{"experts_per_token": 2, "d_expert": 160, "d_shared_expert": 0, "hidden_act": "geglu", "normalize_top_k": true, "routed_scale": 1.0, "router_noise": 0.1, "tie_word_embeddings": "early", "optimizer": "muon_variant", "learning_rate": 0.0132, "beta1": 0.93, "train_tokens": 463900000}
Below are experts of layer 4 (counted from 0) of a mixture-of-experts language model. Rows are named router (the router's row for the expert), gate (a neuron's input weights, with its number), up (a neuron's input weights, with its number), down (a neuron's output weights, with its number) and show model dimensions 0-159. Each number is 500 + 25 x the weight over its row's rms, rounded and kept within 0 to 999. Numbers have three digits each.
Before each expert's rows: "mostly gets" lists some tokens that are sent to it at least half of the time; "comes before" lists some tokens at least twice as common just after its tokens as in all text. This comes from a sample of Wikipedia text that the model never trained on. Tokens count by the router's weight.

# expert 14
mostly gets: " on", " with", " for", " during", " after", " from"
comes before: " the", " a", " to", " by", " in", " his"
router:485529520537491501495556503516486495517516435483471460469515481510488531502459472525517487490529505526490542506491489456453482530519508522505519510495503485498499479495488482509464512502476485540511490521541502517460554539475496494526501470508510496505484474531521509499473487465486542515469470468469496479498448523507494486527488496523527516550499504474527497457469539550474488467500477488481479500564550508558485510554496497501514511514489516498508484517505489503497468448495557
gate4:524535495485513509507502518525507503456551491497483464531496445469488526474475478537524478499520502486488509495493509524462496450489552482513512491494514500519501485502466442473499476503509565505545509511504497537501499535492473491540449527489567510515492483476518498525522534529511499509472507520503477508480502497465490555462490504525498503525537526512507457478544503488473480532488477469463468486518520504515518494496553512517430514488442502525491481515534517495479472488510479
up4:500500497504463539481526466503527486509522508510506498477475546422501520486543528496490507505497535488453496498452513522511518471494464522540488455503510469466511494500450473507509530482514531497449522528463529476535504521507534494496501466486454478484486492508503476509537487489500499525453508435505501503475499528484547516526488513469486461454506504527521520528481519504513485484475519510494513480478445471539483484539479484512520529505537460487489521493520500489448525469520472
down4:489487479531530432463492530448501472498505503501493511539506517465521530515467548520524494476476517511509448516508484475508525514514510540465478511504466532538474472526540498488449517469489498495508550451462519537485480523478518484511492515493526487520471498535463508529490510477511487507513475433487485510500507512503531472491518492483448507478530513504554511548467476534533513487524486507512527485467493499533539516516494539489510488524499498504534530497531520528521476464527483
gate5:511538489488513490500513478520499466498482521517506456501476481501485472517503498503537506527499519532519495493476501503562459507455488510474495533466528492510465443501517473481484491493483480510494480496501537533477539498555473499496508528492491507479488468468492515477515496478513496478552467468493507508523464491495491471501497479505491491440517488475465476501407534517551490496479505488487480523487558502546505523512471514494493514493421499507528499522512458448514488479484543
up5:455517510465505550500509502512516503467483462516515498473459463479429519458505472523527477491534483511525464518500497501527503490496493512489471491491524470496507533477505512503517507479475455461468516437520465453491511488505508487463510486526505534476524464495495499489451519463535522553462506457488461489482535508545480493468522498467478511502462484521482511484466525497495515479506509491464474480486493482472514482478494487492561530523542516470485488501535517526517543474512523
down5:521476464518505496469493451501513513484532502470547491477508523498520463504522455536526479487466502494471544533516486544491519434495509477499488463527531519492506521520518465536487484486537531508519504507487495486507478462470479465487489520470514522501473517502504485502549480531505483519486432480506538514473473458485489452469522525486503516478466484503489461483468441507491464520464487517507517481482474478529506487502481462502514523480480494519498497496558512486427488515498530
gate6:462515517515519467462487524496480554516503472475518539534488487524473498503486468480529528505474516537520510518539477516459455515505491529507521533516496493557489504508487509501493526515501508457529480500538531541506564478501525502540521488523537450502497529499520531537520511488524517486458528506469476482505527519507512529492460478494483476528492488484466522475487535524458532509534509443514507505508525498508478497510503482477498457499434519491503529538498495507444498486482452
up6:528477481530534495477515513510492513563507497585528541504515451518474509523517512472480502494470508468481529483490514487526535486491478513498469507529523482539495455452481519488523494505474449495505478525488512484483525561530515488509527485509482503476504469495500440512496553520509548479486522553456483517483531501489517483458482512466492491513465456511454536533512512459493479507513510516500492526506506497498508499517521490532469485523497476526513522460513526511509456459496491
down6:476504487483514554535497518517488535487503503508499503509505542507476526498533484462510536489533480527520516499531475456491527497518503487525501531478535487500492531522539519506469529539477469517526555460476494519523495499447493483501463468506487485516479504508527500501477495495487514487481518456492506485440508479531504555547482500485466533510524502509514453468486501528494495526501513429487512483480505467502441517492518547520518458460464497484452482526475507514477480520545464
gate7:525540492476499508488480497491517482535517413506478472534497523511494494506510472478504547439498507514484495543487542469512481519550507516506492539494540512468487464484497511532502503526484501486501494523490478507508524516499486467521535533494470505488487459510506468471485462529519484498537507521509518522503480540496492436513530503535493463443496469518508533462473487482475476507485508519473499479481513532535495507494515506510486477494462486512494504503507525573498495415464487
up7:527491485436560485513504503485493477474446461535497502494483480512514504517513498491521491482525474489512486463480499505454473521507472480525543472495486524516522550502557521455539500480516509521510487454526449492517494544487482505496536515507492452504502511486517534493524472477511483496507477526525471542483480458425486514466466526521476522524499523468494494504507506529507480481498563513526490470498534532536509461493493530505493516472518497474469503488507467471507541515499477
down7:477469504527508517513557529495528500482481502499497506488521480524506530470499511459454491463514509530526522533537523461491528479473435509503510535495489502512474500500492487494504487470481526512485459504460469492493516569501488557474516502449543505522511524495465506529480502486527476489526532494516486514553509528511505501510491525546463488519519490511503488545512522485473508416518480501493481490480497528524437494517459500517532521491494482499504504504517474480495444502485550
gate8:487525486486482560462477461518488499521519471555487487510484511485532531528501509524485470486492460479517509504495537452471493484510488539503513458454486473517510489491490463495491469521523437461513504535488529541493488472505485509501519522486484487499495455523507512526498544471515501515512483529498499484501465485450500512454530534474512536487494513494525484455499480519518478471540515445492446472545516515512495488490465443507509490511481519444488541509478480536510469520493496
up8:501485530515469493516509522457504556468532511486459533532536515520491508516520462533509478480518442458497496505498504479529472483492535496470476478513503506463502495527463461557483509497496531485504517524469519528509469501498469508500508517465508479508436503501545552503520509491505517500498452478501497469519483520513448536514532509498488496520471530512480517477485508459519489505460466524512504514518547532467503533500472479492462483477483509536461498516523432464489505480475529
down8:475512501512545486506525456481516532472498474490486443461515482484509544510496543460506487423472492505499521471550523495499500486481473533516496483502521483485464499504519494484523502488497488512500524527460487510504475505508531486499485483506492489463528536488505472478501507522486465519529514513417530489452504480499534516477492509571474537500508509478525481496479507506473492520511491543504452513465497497542508474499499550454541514500489529516543490492470534510486527552496478
gate9:525530479529521502467529489470473501508475492534480479528483460514471491490523484480473498528498547529530493516490534492511461544515468482563475468483462507488476500559507512506501531532492524483484510535483505510487551540498487508498517491490504492487503543477440498500485467481461507495455497507504488513472494514493526522487516530459515486527502451472495470478472486516478482486497504496479445486527508488467514479554509447446497470503491490531540479520515532525522481527464541
up9:502486522505501485489503479464468530499498506488481508501512516487494476491510525455477520495477478523453469511492544469495506486504512499478507561493523506480485474504468501501517502444487544469546460467517489520521489513503504543517528472481487519501496522520543497521509539480505504500535483545507487504496492510491515488537542530542496495478481501558445460517575540441456486511465496531482460516536502518473510532496511486531449493510529549517523527501525475530499491514505499
down9:542499476515487492525471533466545451458508478510488490498545488510511514505483460497509493421512509526505471481451547481507526494493484489453497539474486519519456480495563510485489480512501563514484487468495495479486484487485519499531537535525458500508499503494537531507488495508472516509515504537507500469517465522511475529492503503517445531491492485467500481484478528540534551452551507469516520537479490474491478475521527474507492499499509529514512515512490523475500496526536533